Below are experts of layer 9 (counted from 0) of a mixture-of-experts language model. Rows are named router (the router's row for the expert), gate (a neuron's input weights, with its number), up (a neuron's input weights, with its number), down (a neuron's output weights, with its number) and show model dimensions 0-191. Each number is 128 + 24 x the weight over its row's rms, rounded and kept within 0 to 255. Numbers have three digits each.
After each expert's rows: a language model's description of what the expert responds to. This comes from a sample of Wikipedia text that the model never trained on.

# expert 19
router:132148102145105141160092102125107109128146123159148152143092143132149136102085101117130169138103128112132135137108143131127152141134179138149112131126109137124071188114145116134132103087138146138100140167087138073140100124169139105175125117129092169114107117130124156105112138164147139136172133121111095124121110112164143126078130143129137122129152191159105137130141108154095116105116115151068131143125103196135086135117084129155140117121128141100135166140115118084164093158097137112131153108112101131152132149162144140113138121104142083116118091173110086130136125143098162146
gate0:120146061140167166137121103171177120131112103125129129158146093171135115136132137107166095139082116107126110097088111113108146147146127096080130166117163167087113133118136146097108081060137164133140131125121099123105100143134135126150131142085120151162156113151132107130095135164107124149112153122134132098122125132142083142135139084120136107094162141133144190135115104123088160107159138107129135132138149157149117123119131128125111138137140125135066111092107163091103132090083100164131125135147102098158160132111110073140141153143135099119139124146126121129136147128145093103
up0:132154068177174156131144103143160091127128098149148085171124121145150113143125142097132088127066099078121136103073140118109116140148132111115110166097142156141134168129156137104126087094103156132122118140126077088127140134146126143151155147103128109153132094110140119128109135161104127165131176142124120126095110176149099132119151141126136107111146130117136167111115117163112140116169164114135139130104151142152105110117116184140112097139143130125089121115125107114114119104077058160107132108135112103144139128104105070120151126101131096091145132099135110129108120113154113110
down0:113117122081140119151154089169126102147108116163138112162110131166133094118148136135151082114120150140148115140102151155105105106134128166148166130104119155118102151177161136135139099141131112135137111148140110133118136137144118129135143115133112125102131113156177100106052162099122127148173142110141128122142159136110119102132110144132107124139158167128117121184096140170145147107168135127126162102161140100107141069135102133154186140123103122180121123154116118116151136113116087113148094136076099110136151111148150148151087106167118115087105122069122117124073105138106150137
What it handles: Inner consonant pieces of transliterated Korean, Indian and other foreign names, such as the -h in Jung-hwa, kh, sh, ç.

# expert 6
router:136160114123086117107114158121095149138089144139108121150123096122132170165127140107111121136144139114183107147125129106127159096120088150155132092167162119116127099085137110120195116121173114132138168103122163140160115107149139151110130161119137115105125162156117112107139136164128102172119153124138164123086114108115111106137144144118096124117112054154081138100097088127147105141169129140127147117118093121122111141145151173142149111081180121089114136130146079142158081154145110150138145124113108147130125093110134115141133107107111125138137073082118120111152105159099132150
gate1:159138125123151096158106151136132142148117162138146098146106104093114096100121130152113170142105156122112139120120136081121149139130133120107075158160164136137114144082190172113147177128109155148130110116132170135092139096140088124158186168121150098129130160126143114102091166117123099092166125114126141121129127140150087104155161133151148144134089129130160168102127114081129114188171124105132140119142104090140155112141145100091083144100136147128135151098163127098158133114126139128144145121111145165181149117143126179137147141091121137149109135102106150136148125128134152131
up1:108122112120101142132119129098068124134117144158137137125122155139126149160148108135103098096129130101168122154090110135132110130080127082118137119120132141105145131121156126130114108092133122146148144114160136072119138149107175111112137062139103060089083110097128108122112109169127133116122131155120115137121127088130145158152119140117125157124170128135090134087149147178105144119132120094081109120108162116103109069125171112144138128142099165143101144148069146115102138068123162115088103138134131111127126156100154105150111154100151128135122107123139124117097166143084122167
down1:107122107144136113141154156130160123124118117135165149103145059150171106133153124150133114128113105127114155128121138160125124111152107091125093137109135148180134097081107143146182118157088149134143098143140152122126127152109102138143138148140098081105124114129120114108126155139104104116108114102157105169146109158149198104155156163161150162145141139160137116092132136176075125116143074137097150146094128134138102122103110149145087154100112077113111110183118073128132105122164154128092152140140106077136109155106128111131116124116093113110156109119124135114118132138134116168
What it handles: Pieces of all-caps words, country and airport codes, model designations and math symbols, such as AUS, GBR, CHALLENGES, &=.

# expert 4
router:146084108130125123172139141103151124109155097133100166142135098186144124086156150116116093131119097116124174110074116140125092123169108165143113156105121133125136132146126100137128127118128134152142119119155148094144105133137111179147146111155104117104130149137121103112147122075132146071116158141091118120130129126132159121117136139100122166098157117105098133135168125142109156147093156133139165125101162135166165134145100167090128178155086162165109089071132137141137101159126138117088146115122112134103184196145102118107141120123125124157107138130127155115120133093157105120
gate0:140132178132089090117141143107145158125119103093152117128130132111134135110108120105119104115121170094145179160138137130146126142196161162132121126121084163134119147118147080130112112107122132092141136118127130124134145103123112142154150144082143152118156153139106103125135164113093108130082138125105128133128101112115047093149094125151081129121102154078116169118112171175105127111136142144151137143119141127118106106107123151167133132116122162140143098124176141111129140132147167102088160166080167101137129117158124087133161126116133158165092160120154150144145160160110104140
up0:119113107119128142144127159150155136104116111119114103115152158182127123125125153088132128090128128145131132134131071092149120110135152095157125068119122079158134099145143139092117113144145100142122141156174131143099144105114197144162110142152136155114163163116178165125132122115138153159139136112143089151110141084140170141125144133139164136129112093164107119144163100080127100130103129076112122148119125088186161122147188118145140116141173190123100116154098129140126134120108124156107162098120137146161107126117165124143083150136155109122137123161128117134101120137118132145
down0:164157121123142139115107147110132083143094147163161142110156124195137106127150125094118121106158137139141117102114115126132158148128122155119131148102126116120100096140109127183116139156171116159117145104109077128141147114111107099128153137184145146137120136121110106126128139153176136109107135120126109121133093147150177150135120117111157102143170134154109105103099127119124135142163107117099090120180133105157100106120157116095146171149114094136125141153172130088114114140135156126124153123110139147187182137120105125109153112150133094121213136082149145103125107144146100077
What it handles: Prepositions, articles and compass words in place descriptions, such as in the, near, north, located, running through, river.

# expert 28
router:105166145101120134118123078145102149134121157162105077118119118082163115128100107137109158121183125153153113144101118127079122177151151144145075133118174118142184119159153170123125134117163115099141128127139140123152147164158200098146121081132115166103164108120156096146155116123129131113123102115121154120110103153154114121123130117112136155147162159106128159134080124172118135119142111166152111164131135098150133140122131119126132140150163136105133104126088112158128061114135120133135108166103109116109163087119114121160169108154136087122125148093142127139104149127143131129
gate0:134151096120083117123130131149101142114138115184061138130154100134156146156148101099156113127136117147154121164145131172137102105143097157152199127097160113135130118133133105100158136140161131122143094110148108135128118167141133114117145083131115138099148127113136122106144149154125132114189143098153130108139085110141144083148122108122123128150106121078131157136169132126126188083140105140138133117103096114137127164116103117125114099145124138128151067127121127159120156159124123098149140151136103176094129090103150107113119129120153118168150141105094112159116071100148187134
up0:099176169076157174158126123129088105138176092121128125121126119113116137122093161157160103113140164148158158098122159152106112176117123120126133146105129152110148132143108114108133136165127123138123104111138105166124117130143105122106136137161103138094127111115144118145095090116119136134152129141114188087169149120137122106148076128152153129155125106137102147131101134190088109138145144090134073166151120082118111135148124141122107140123166137105132139136095105094109155155151119099177118095148115152123098111129114143120171141149165125137144103186120133105159149149173140095
down0:141144147142080124130144148120078144122138125099088104094135165194096100105115133139124142110131078152143128143137122147144193121108086122098134128145133149132141107146121116117072172138150105127143145146157121128113130149104179134094135111120123167119112134145115117174122150112114120126161121060128084112166160137109143153180153138121164150114128128128196143092129144091104113119122133161100156095129121079125091155138152133123153170174136169119160121142120090180144133126117121113156151115131148095116139129134126109148108098144105128138148124096145144107115158142147143112
What it handles: Word pieces inside technical biochemical and scientific terms, e.g. phosph-ory-lation, cat-aly-tic, ag-onist, int, protein, cell.

# expert 31
router:085112087130115128113131146118165137116121133113069130092152151111100118144158128092104140127105120113132130113108133107121098116123106108139073157140106117112107114112121116097100158112130121115117107071104140107131166094185093125151114164111110116125109145070134113142149144148102154132127134113081154089105126088134129127094141128123101119139137085099180144146125138133154131171117118154176112052126101139142146158090113159155128123104133150180113117121119138176175149108127154108148122135146123157105127139112102102136125095140159148100088113099151130173095106132164139127
gate2:132108109150126142102138116137121144107131142142113097100082111112152131137148134102165122148136127129096149123082091136130137133120109126135144142155147113143154108125120137143118135105152128138139155134129186147055144153133142135118098116160106114154146132150145134152170180070097134113111136125115147133111184126098123095081166134083106107121183080094136159140104155157135113139121158172178123140089139134128100157114155157136109109151120127143096195154163122114127132121122085153114122065106114112128094165094088154140145142131105113113140106118123126161166152142123132117
up2:107107116112144125138136115139144103120108124093113146116154144120150128156108183141152149160122165121159159105157125140125064115135143132137057173129169104112149118087085141126176100147146135133136092100147135097180126128089139121168139112117117116130119111111113134151113094119158104109125083106118098153113157161094116126151118081100164144141078158132117142118140110128127176111113120101117104112147096146125103159108130126117078149122124106170128144130089110146153112137160127118099122142128125084102098112107140142148176146123076106085132109138130143090099162130143102157
down2:110144100147119126124173136141121096135126121142128074121134138144170101141147125139107115122098117158146161129139123119159099145115147113144087147163126136115140132140141114139156111151139148131097151131146162156129141137162176105146113169129133123153131122102075137152085132109078138128124128119128119093122102171178093162123131173183044141132173147143127120131134148134136103118153166146127146150131094110163143089157119128104144159114166089108091155144170103126169154103111135123200134122126153115097114163122131135131099116150142117123133123085119102166136142103156114168
What it handles: Colons, slashes, pipes, dashes and degree marks between numbers in infoboxes and tables, such as UTC+3:30, Family:, coordinates.

# expert 35
router:136157122127098131119060103109157143166088141111142146152105099146102145138096147116136136108130099121128123140129153128101112119103199127125075162158144115149125122122150163142137141135108130162148123151081109119135138192127097132120115100113097122154138118105110108155102123111152147114091152122141097107061126127154119196086141158137160138136125123150127141109146100161145101125130180156086122102138108117118161135135134089135151153130136116080125137114136165098189093122131106158107117118118146157103109115103109108131152176163149098131161149112128148128161107122157118135
gate1:114115083126082157127075161120111146151174155123092126117117116123122118099134109130093147146108091137135165126107126127117110127133145129065129118151142173162124127130119161134087108090141113125122143165134130130122069169153069158107137159161097140153161138158125139113147138163147161174107113118142133090143095123158094149142138106108128144103120117142118157092112124110105136121124123136180147147104114086070136122153175123154169172151146136127119121119143144125115122113107107133104125091096152151159136127099159133157115158136143106105168140112123120185123136180112140147
up1:114093071122098163121110162136130166116170132163120166132129133156092157066152157105073098136102086108114111127150117161157140155131143117103132127151124119137122109129127138139158135146130067109155139136098143126075094138125087118099154171135114143121129145180136155125135168146125121142146138127117096122153092120118154094124151096126117135105116164129150167087093097148117148089127119123129144168129156109150121114144128107188136124130128128111113120078108138101158131146117155130133113156133112127158107134071155135133155103134146074144140103117096120162133120184120144109
down1:136114110100123081127101117163162162142133132130135131102121120140123090130106157083118180118111143108112105138116085138156151141107140138124081143107134118113108113139126108127092188128129192147136089107170122125159117135154115077117139125131076119123097172130123149112103142107128185133118142119144165091150106092141126106128136135110161104143167102107059130084163166119143141123144122124105118098130105093091109107117085109146132111117149076141137138114152098114120138130104137093144142108096125115145161102149137142123125151118149129114108161090108127075096142155080136108
What it handles: Short vowel–consonant pieces right after a word's first capital or letter, such as Vod-ou, p-ag-ans, c-ant-ons, Tot-aram.

# expert 30
router:122105113103147136085115115176082145136095107101115098119153152102120141148132106149155138104127124112092164086138141153104120145121133157130144113099119132181112095104100118084126118113152099123096124128109148121107133139100085176133121167117114095165183115123114138160088146163147137155144125152114138127136174140105132120131125153151128124118098135123149111140144103142135126081124133178175120144135162102094084162180140179124116128132153144182157110143113127136110131102073101108162156125139124167101110107146091173143134144136128170115139139097142128167079132120136130126
gate2:130148117144130162161139147167120135116127130097104169117100131156118120161149134125147108093164091170106132136097120140118136104163119115124101122124125124140121107149090087124102151105118166128133129106106091126116146100099121122121126117142151129123170154114177075113162093160079098169176068125116185126131135140082091106106115078135161137085101138159119115130104136156151138146171101110133103145171095147118109104141147158162121126132108136149108141128122109117095107113173137123114116187152143115182128124156124148142126133121133154112121132110130138181116083103127145152
up2:117123134131135107115115104091187117112132139137141116096137122082157145148151114119099113171096132117134121086115170132152141182131094145153110143137156118106122168094143165128115103166109141150162098143154115128152084169122104096103114135126098155153094139122090154141127132131131122093139163104146101171151138126151168135074125127145078108161113106160123124143156120126136121117099121160163148138105147129135093128121130120112159095134171175099111122118168143116148138146099115147107108107083084165131164145113166114127115149172132111126183103137147134150145165128167105151
down2:093156149153149142070148065127089130151113137138147109105122112121120114141142135141136139117097136115119154113116145097134110101139116113133122129171098130173110107116125181132169124123118141141143111124122122149161147138122130160146126168130102137106124127120116163107152115106100152119129152129114123179143115104107128127118123132107138131124165126118095141133151098133106107090157163136159170083122138124118109175099137104102108109144146122096116092109114122116061121092169106105120063126101079149120091133129094125086195133184159175101124175114112127108138097151144150104
What it handles: Field names and section headings in infoboxes and taxoboxes, such as Country, Date of birth, Years active, Genus, Personal information.

# expert 33
router:112128150122181165088135131150135136115099141094125104114121163095089141135117120108151110144142129127182130093145136160085101076094125148149156177091152108133144131100107108139126133123148132113095118149148135150114137101181128123121097108135152134133155169142160125131135152060128128127134132136109126138149090128181121143135160103183120134146066133172116143145116113164157168144161087102114126117095098129114113141109159137122153127123166137122106149141144143117133178098150155104162186111145154118151147114148101096118119179146118115110113154090121146155113146109142119121
gate2:133106150133172106168132135143124165090102114141130118150133159118125156103158103130112189149143101165142141132098108142156117082135151112181161120121139138182151149118125102112077120120157125147120173102139131134097131119158123111111128119093115132173143121120169138145117121126105128075142091129112122112160145135155084161127099122101114122135089134126203134138111151129113144142117110119108120155065120102132114091128136128140117148144128091140102182146152172185147151135175115104098161128093107089135138108125116148134156127143105133129154155146108140170129172121131123143
up2:152136136128110157174144127115065135150114156137125164139176088131133102113113121120121080140147121105117131111133104132111129118124135203135129111172099120103128134094149133105183094121141096098127076107159109126137129095145119110145088123117129107084097178138122088127112117133147124125142141133127124156114137109135145087115120106155125155167144133117138129122133112094116113171157120131109131137144103096095172127097132091090111145126096184108093147109151128135141099084097139192152127145138101103147157162131108117153125110131128130141169142099093081112111111155121174101
down2:119122142152156166090089135150155117129122121152126130194127159157137144121110143126131152142156136167129093125169131114139103123166149140136160147125150148130134121146117147105147101119118165131144120067109121135121117142133129141118146086123095120125171104105113111106078112146149126168149139089167145134147147104125180113119117128078165115099149119129143152105107176132107155135146132092112117121161141145109087089103103083130141158091148108136179086186110110115120123138109151114169129090113154134090126160111120145119139153067164119149082131104152120103131132098128135160
What it handles: Pipes and header words in election result and squad tables, such as Party | Candidate, Swing, Turnout, hold, and DF, MF, GK.

# expert 22
router:094150141146156092182126133140153098144097125121173171127128105108094143118104170110126131139129168079106156137132112145176135131094132128137133125183100138100103121144131151146105090124151122122095112123123106158178121123150131139099135081123135112145143119080117122154138121130068116120118134117175159098127133107144095120130101159125148130113128131153128109131171151150100116100095119131112146186124098122116104131107144144088139110144125137067145154129103117101120105122129128117134150084167184080137097134127107137098137131150133084078141116150082145134114085095136105104
gate1:097158124146106092150139137136137122116132159120124116146128138159133105123138097148114135126167154165126114143106141131108105120120130138130168138126128122110144109125138160167176150096129156161156140150117112094150089159128168153089110102132129161170125148128109157096178142082105117142190154177164112111098112106169140118132122155142130130137088138129103124144136139152127114113133117114093095114056109158100143109137154136153144141133161119154128112153146142154177131080119151106131102119104143164149095129129137123120169122105084091083095140151148166157166111118168171104
up1:115120073147102111144125119121113165160137151137114126123114145126142155132143108136112142139114138115168126131134118121131123096112156170167128124146098102116130108143138104127117140106150138106131115134142126164144054127152167080140101131121158135109135113102089152063144174169119134153156120173145132127123118106150111154121110127129166120148163115101146149174179100142125098142118109143091137119083137103111132096140119192127080131155139107181114081134156144096141154107110132151085125136114147133127118113152133119104140124147084076163140181136153121132145154175164156125
down1:158133152160130150134139116156136137158120130118128116139136134144121112148137147094108130134133131110111100131089132078094136160116083147142111132102102130140115178130125130104155156110162124153133197180150131145139183105117106106142142103103130157106120080141155123199125155161144086104154108156135168125148122118118143100080107136133171114086128143132102098117103183115123166099111123174122108154113118101141131149083145128116120097105157123115173139130148093127127127133113129135103133153139188130090115099114106167129118146106093106160143159114164118157118086119113118156
What it handles: Words inside quoted song, album or book titles, often pronouns and short verbs, such as You, My, Is, Love, 't.

# expert 36
router:106116137147148108129124153107097166128136150160136166152152136159103150095094127154142152108114126109121140162103078112085143118156125145114169137184161121113139144142121143152123143148127112133115131139133132104159185114134138124147103157119167110112109097142116136126161118140112089111118149131131146094128126134151130143128090158088183149122149113128127181119142130183104102169131111120147106114079118095131210138116139116134147107163118101090146121126102147073106087128125143133149134118124148120174101177140125138097156139169141176147093134170125137125158121161127103107
gate0:145114080124124112128111129112101134115103139154147190133149167117139122125143099135119144105113134130168184131113107132130063170161119112120163171140123104087145165134157158152074130095102135123101127123115104083116111096138100095119160114168140142153150119140151153146110108125120078113141128113138133113107134100124103107147147112111141162110153145186142129138126176157146131109149153096120143086111137159126139148120108150118148121141129070115151079107103128144130106088119169119122116143166146116143131153117111169085153108174119170152103144103085105120135117102149119104
up0:100114098116057116110103070152108121106098127153130121111161126122086142138158096156142156113142120165145121133114087124112112095136139141130111124156131117073133128110171107157136137135171130119105133081138149117113121120110136152089147129097165157127147068124110143128134131137094090122101102153119156127107136138161143142149132104121144134091168153167137139133138111112149146069128139134104126110097131142119138122130094181099133099060099097125115102142166126095141142098134133159133095120155153103155135168106145169108122114160064142141129107121098112105118131132166158133
down0:126116095119134118117149163132148128113128124141134128132118158123115148120133165107112066100111107078111126136124159150120148172140088136122129117098169091125139095104184119101118077116099124134134132131132101134150128135124136160092141134099101102139133093120162136113096129101120103176100146126163100180158101126126137096126099146127152156170127180146155170150148071133105138111122154096149104145125142104118145129106132078147104133120141104110139119117110090148117113103139135122187152096098115101139094105104123176063134107093187124122095152116114122124094136114129119107
What it handles: First letters or pieces of foreign names and non-English words after a space, such as p-enser, B-ánsági, Kn-in, T-errier.

# expert 24
router:140142118158124165112145128116145085128129120145176181097127147095166125148135127064100142157138130111111100115100115143119161107156164115120131088160123109108078136147158105160190128168120142115132107131176109133136116139135131118175147147110158131092140100129094116101092120149103113138150162139123131162128155111161142129099149087130126136123126160161110139130166154127149100097128170162124137114099110104090153126102101143141086098119115150118156141161118117121132104174095150117154134104097079134148126124095112168121133181118126111120144100147121098099073141127122115104
gate0:134095099125151122126104114129146140160175115102110134150122147150108127101104107108176148164159129078083126139133155138147121116131098179112113113130165110118102151133106118173141138147093148136123106137154118090120123147122151108136124153098138125111130158116149094115139101104082112173139103125088101116091125116130138102093105108100129161151109127118146109118115114128112120109160125124147125117123147105075100154074147178153157126123165109143107138109145105141105132113126122121055120148140063139117172185120131161102184098104112136153160143100115108152101100169125121126
up0:148133108122146148100133148100102141089128132140132124121137127108138132164138125153124120118112130161113149122118147099097136087129116087125091145159122122135125117098142063173097163127104108132184137140130117176138190096095109122158100099114104123095114099128113159139114076160154145131140106174150141136193108193090114129132132116112119090146134125094103172132155123111143156124124130135143110111164141123117122109098124130131142135143114144101113149168133128116144141150110155081147126097167157144106114100105116146151139155090141142125079153161134124114214150127132126146
down0:158166116106127105117082109121067109107107114105075155133079134100115127120154093113153167116127084148104130127143120154102132120103126102141129096107189148147129149152106180127105110128113083086131163138140122101120125152104092136115123152145130088134132168153118150112121090154134110127082143126169137130137099100163123137105141125107131109083132165140121158151105121124157171152144142104136133065138124113108145144123155148161122164134111095147142115129136107125084150121127077136113121131116141097125152152099107066098139132146162098168129145165137121171122109110116107116
What it handles: Word pieces inside Japanese and other non-English personal names, such as ō, ū, sh, uro, plus Japanese script bytes.

# expert 15
router:151135161146131098189136099141134165158121105118153119118141118127099163130137138099113125139165161130140135116100135089092112144115137105135118111123120127158139116112158114100112125098101136092076113142147064137136101132124175151089112158098154172165109159067098089125139105141108109132137149135110132084126095115161132093093145108127108122113149102107079163118120095171144117137140155145103154106091132132116096086152107134162107152116116106110151148129107100147090117131079136112165131106119123109113112175127109171161149132113119166121126126103175143107135123108107162151
gate1:120169137085139083158138145136146150145122174105148124132112120151143127150116082150137120128167120121112169135125156138131102185158143133139111127137115114105111128101173123114109133081120189069172104126109098104123128138121100132119150129103148161135113155129135156125160136083149119149056121122123117153118097091167106128133143138113108113147118125149101130158091137061113111095151119097116129123140103140128129085093138103197108154121098143154137094140145128096099123137115139127129137148136137188160112082087129129114101136119153114122113148131118169160109140098118106118
up1:120155156135134118161137123133115126188148123076148108113099086163126113171137139140091116107148114143116171111095096139131100132124172155125119148118120110144130144092194110058144148108086148090141131143140121131134114101124117112152164124102137153107087138096142127145177166100148112108096107145101100148127103128153136121129141137168146115135096139113104114143094130104118106099157133102106125143137106124121136051134177123126101142141114126159113102173120106069096115162116145131107128110139154158160143109135129130142076131111169137122177148147147131144097138113110115123
down1:086147166095147177136151113101144137162130127124076150057125168134115112129129136126124109117159097103155147133120123146105130140122121137161114130131122127135147068101151162185166131145113122129137149105124105154132119122106131137154141115135119130105134169171129126142112144096095071090142106135098134155106182158130169086087132134105110133127085113097112126098097118123138095113119111123109152107174163120150120092153088130128154143115109174142132136118102113118122121086117149136096103142184134087160124141177124133161108164113121145123111149114133137128133074164112113129
What it handles: Pieces of football club and city names in tables and career lists, such as Real Oviedo, FC, Serie A, İstanbul, Östers IF.

# expert 11
router:121096147114127102117121137156131195102125102146095148136146163164149113079107169162136151107119146179139170070115156177169115150117125142131123145116135142121111108177158134123121131133128115145131105160147137106123103127107108165149117148092148161149117133150155119137132113133118118090155153106128124084113120132130145104111095118091136153112146137115155106136108115134176122085127147121118165093165097153130121098086166135114137189123148173129102137143165139114156190159137116134130137104166147102112105154164096119125124153082100119119102159113157128116109166114146145133
gate2:115138143107154124150096078118096115116144094121133110112165120121113104108128153134133154070136134138132139095143129131135116112098099108176115136090104134116099113146142119166128142096130113111136110104109152121111139128142116106142117143156165167160214131100121154082141135148122082085165158140171172126056096167142095115102140167133167145142141130146088116108151111101109170094086125111123102112130131096152108156130127137133142154103136101123141123094176118138125117129118115123147129164146114130079137119136144122133181114113137101157131108139173099159132122156119152142
up2:085162125098146084160077125116131113090169134159098137121124129117148116079103151131119148114147086133137164104128145168154145115120146104116135149093137163149120171128141123135117152092124092137121121131139153092107116104112160154108082153111153156115174127094103125142135179169115139144121126124157130111102130189130077101099146149082146121151117120117132110114141081112118143081063172114137135107121127147131137122075123113149079142119167130177121091143158107100108144124142088127142144121142120136148126121136149152106158140162131150120120094123151091131162135135118139143
down2:146099096122145147095165138148090118135122112118161149154149143144147081113151145139129135148084115128105135115113117124107123125107126064146121086156109132107143150116125104166105113112098118093069134113109141131125112137098117111168160126154125130140094091161127160122131150122166136146114158096143133108129109093132139169157109163161142076092118095098114129159134112098131140152136090139136185160143141112098105098153154144131143129150167105149137130099136112127173121091101165138159098134103121150097104157180134159073117170120125148130163139155137125090110094129132106098
What it handles: Prepositions like in, of, during, mostly in athlete biographies before a season, year or game, such as "selected in the first round".

# expert 3
router:154078120103139149160185153168143116131135106088160122136177093094127146135129107113103116137166118157100130147076160155094156106150103140112131099145102110132095172129115122106123104142086141104147135111135120119160167141107172115135134076149131114136141148166103177121180138153108155133143084123145139164115113098117127126139145116108126128099127128117086153058127112146112092142138128117131117138080083132098154097138123151166101112135136108124133129130129101142134099127175127121144127157139126163177097136123155127164138141096109119166115087121113105090132138097118151138
gate2:137126160163104133153102144114123146119134109125133135141157102145140182135153165157137134112172133133125109127134157144104144109115099129153138112136089118185130105128134109128101119083122157115099141156161127113143135175127170137131115130137129080130126147081100122128092153130156122094126101111110131138144135101149074138155089141113133136116171147141113120086115121135089176158144129086132149131154141121134131088109100179159100131150119132112128106093160141122207129107118132125120154171157141160191162115159113146104160145139141125137097158124100084124148105092181142117
up2:161127134150112129136179143100101153168103146119126111142095094148126187131108128104119122096138094128099119149118156133153144133130142111155147118087138169156123123148095098161148131103113176126115150115172131141178081095146117105117106117159136098130171112167145104116092156142123162106117145141130130140160120148130131066154113136117132085134145105097109134122127128144102120172152123098132168159159132115111169101085113142152100070156090137137134125124093114098154136155135110169099120121165147138127098085114133115099106115113139110121128102142104125175177098158123110116
down2:118112069116094111109149153135128148107129111134091106178126130149118085123133093135139128172096136140160164179135150140129164151117110131125123137150118150143178136140109145144125120108141087126139146168101132152113130137093116151145153089129131161132110107114137156114130145062143091138120093103118131154118133128122112151111187134207165149089113129108086166121109109074150099101133173110121090096096116156114125157125107139071135171094156089103128130119137156124107096109129120123171140134097126125151153147118103135108121135081133114114112109129140119133121150112120102148
What it handles: Given names and their Latin or Romance endings in lists and biographies, such as Robert, William, Agost-ino, Anatol-ius, plus species epithets.

# expert 26
router:123110096114142137159162144152142122089121116136096155110146131148149152100146139145158103149133167126137122082143126138133114164161115133096136157156167095139101114115120098098143114150124099133147146135165150093105092153096138135127133131136118101149124093152113096096120119089142148127140091077135105081124124107141094120172154114128161097122156132103140119107167119092084116123070161075085134119152129138134125170132133121088120148137137120112104105137125138106121149155156159170108131158130156145202174150154159107100131166119102155147126153123169146103155166109130115106
gate2:116113160114110109127119141109092145093147125132109122109141107182113117116160145113148111089141127133116139118154113114184106139132133126115141126123102144130155148106120129097135143118111114150158138133135159129098136147075121114149117120121089121133135110123149123128116165132160149151156152148126150128138182129106107125151139129137179140170155119173164163146090130121121065129115155116133096128129162136112135178149134099111126052171153119127097109160138122142054129137136096111146141140180162188100177112089149143086126112153139117146140149129098153096145143084166131126
up2:095145151078104125102110125166099113127154103155089144147136105136161093154128140167121106053144124110143128126138112112117145101116147157121115137077123166118108092069092144111131134138117105160188131096117151147122107124108114161119110127122080132100102115129129141105106149110131140169129146144123126170179128171116129145128108107169137135149120121177135147144113127144165106115135111115141081121112168135156140125173136094118123069078086136105136099157107134142114146141118103151118127129108131120108182120138126137084105131135107162143143098139109137134127172120182135117
down2:166104075165098139136148116132142147137089140115116109157144171089130142143142117146096119129105151105156134148102134149112102119155111120160113124165129132126130147158150107134155094136107143104123145141135094139159147162121096119141105125102115133123122195117133126140108102128124110135115113107081118100105138124151128147177182118101118145074071132119091116117106083065126136102106158127139202165096135170137120117125125176157095127140117146158115147109095116123116131061152092152139108118133146099159097129134135125137125162164104139106138154139125114090137134116102161122
What it handles: Determiners starting noun phrases in running prose, mostly the, a, an, plus possessives his, its, their, after of, in, to.

# expert 9
router:173142166142112142173127125129123087129129105127173108144102122108158138088111097146164147127107149149117105164129093161101123140121112127146140157164132144168123119087122122134121146177127140096116156153091117112140116152104176105148138139144105177124141140123129130125103131141169159105150138121129115109123098129119086130102155156169154150136094127121133131099120125159138097137139123158102117135136140167132106163078104120164141092137117090116157120117100085084158110140114112150143110117145094201111133076105155106147100165146166085114159146115134125117108092134151178143
gate0:130113131096134115192164118132103133113142151136133128122123125152128135133090129091150134135128125147145134108109125117133107152100131162125148173108139120102129104170140153147155092178127138128196160124152131086098120126133164120128134137130141157162079129169148134075079159145104145117143120129124103100123104097144155085129144121129116134152144146126136124138114151063171125111171118176112110134150132137118072128132089130150103076161144130138124104115041094087125124129110152141105133139135154146134125098143152128111102134091150145129110132109108126132108152145166131187
up0:098129149137087148092115092150146123127146145158120140098144117150121100133166151167087116141125118139138121161122155134100154100150124110135097138130157133128128156088106136135099162095142126123124087132117120130151172169112076104149127103106134099145162110070113117140161119122161098139080128151142180143109135173108129138126141131101132152122126085115171161149111120160118172138108158107144126143178132128125147124125150111112120180113124139128131161167190121165108145145173108102136128128132104113127124168106091143142190106167110102111126141162122124095136140108128162081
down0:079160096112104161092130123133149158140130142162164107146195158127142150144145125126126162114116145126110120125102119123150149104134140104117103104135124132121129150140171114112111161132133126139138065123159104172172084138136160143118148162147148074121190116111115136161146126150107169155077110117140089146120097166137142148141097095130118136145092163147134142140062142143127133149112122123151109112129132094090089104144174146117142084135120137138136099151168162149131138169124140102115144129136132092111132110116119129130115124140105150144119099127173100107143174115150100076
What it handles: Middle pieces of longer words, usually Latin-derived stems before suffixes like -ation or -ing, such as adjud|ic|ating, compl, organ, pract.

# expert 37
router:155105125131090127115142146142109106109108101160174172095144127174168136116135122136130143144138133082146129093156111145110084156120106128142122105131158157110120121129116151162187131119198101092164143155111107148083126124117108100119131079150156107101128113127114131118107135127114132121144121164146124129171142137128072158162127142129145128099128108125133096134146112158091119084140097129098130147093155085083139108153103108107113165191131131117174094131120114158118155099117140149102101164150174121102109172113144127125138094132146127153131134162136104113128151166100140100
gate0:124123152085114121126148191148150104091121178187171107083148144117113140143089090128099119125145129136164101044115138120109117139109122140193151146145107143132116120111093119153138100077105103102107197121134112160109123159135119124124123108136141083128137169129099138117135112113134122126135115130142110163105082098133182147116120130118152108130176122164143134137156136111112091123134115099135139091150134126132127110105141130131152122130147112128158117104130139132083123094103157144097134144098117130114168142150117152085165109137111185128141099117133112155121151147158152143
up0:149122144146176106122114120096133107165154121093095144117116153125144071120116114154120082107149111158136156134124115155082124112125138114097109179098128155139109113108121124160146147145127106111095084139158108138092131113088129165130158187143130156150124085109129092133142165119144131122119131145115110115149139102102072122114091149105130160166154178159084129155130096140167165161101083132150135129152131103123101105138111123121103140147147143089120086149140157105181144132109151140140134138158137111129131137119158147088106112085139117127141141146092163084156128122142138173
down0:131110114091096107126103147116100108065101128107151139119122097166096144111122113129136121150129152146139127114140124132119134129158148161144145081164109100167171115114162137103131112166165089095114166106109139124110115171139149087159143135158124103151136162142120147168157152126136151109128129120160127091152115085178216151178125125120095100111140100139155163124130105143145120130145099110134111116104113119145148113152148174124135165122147098171139150125153110159112148089128123167136137110115122153173159112137121146167132174162161139152153125120110128125145138126083132138
What it handles: Numbers, quantifiers and adjectives after articles or "of", such as one son, many, several, most-populous, senior, major.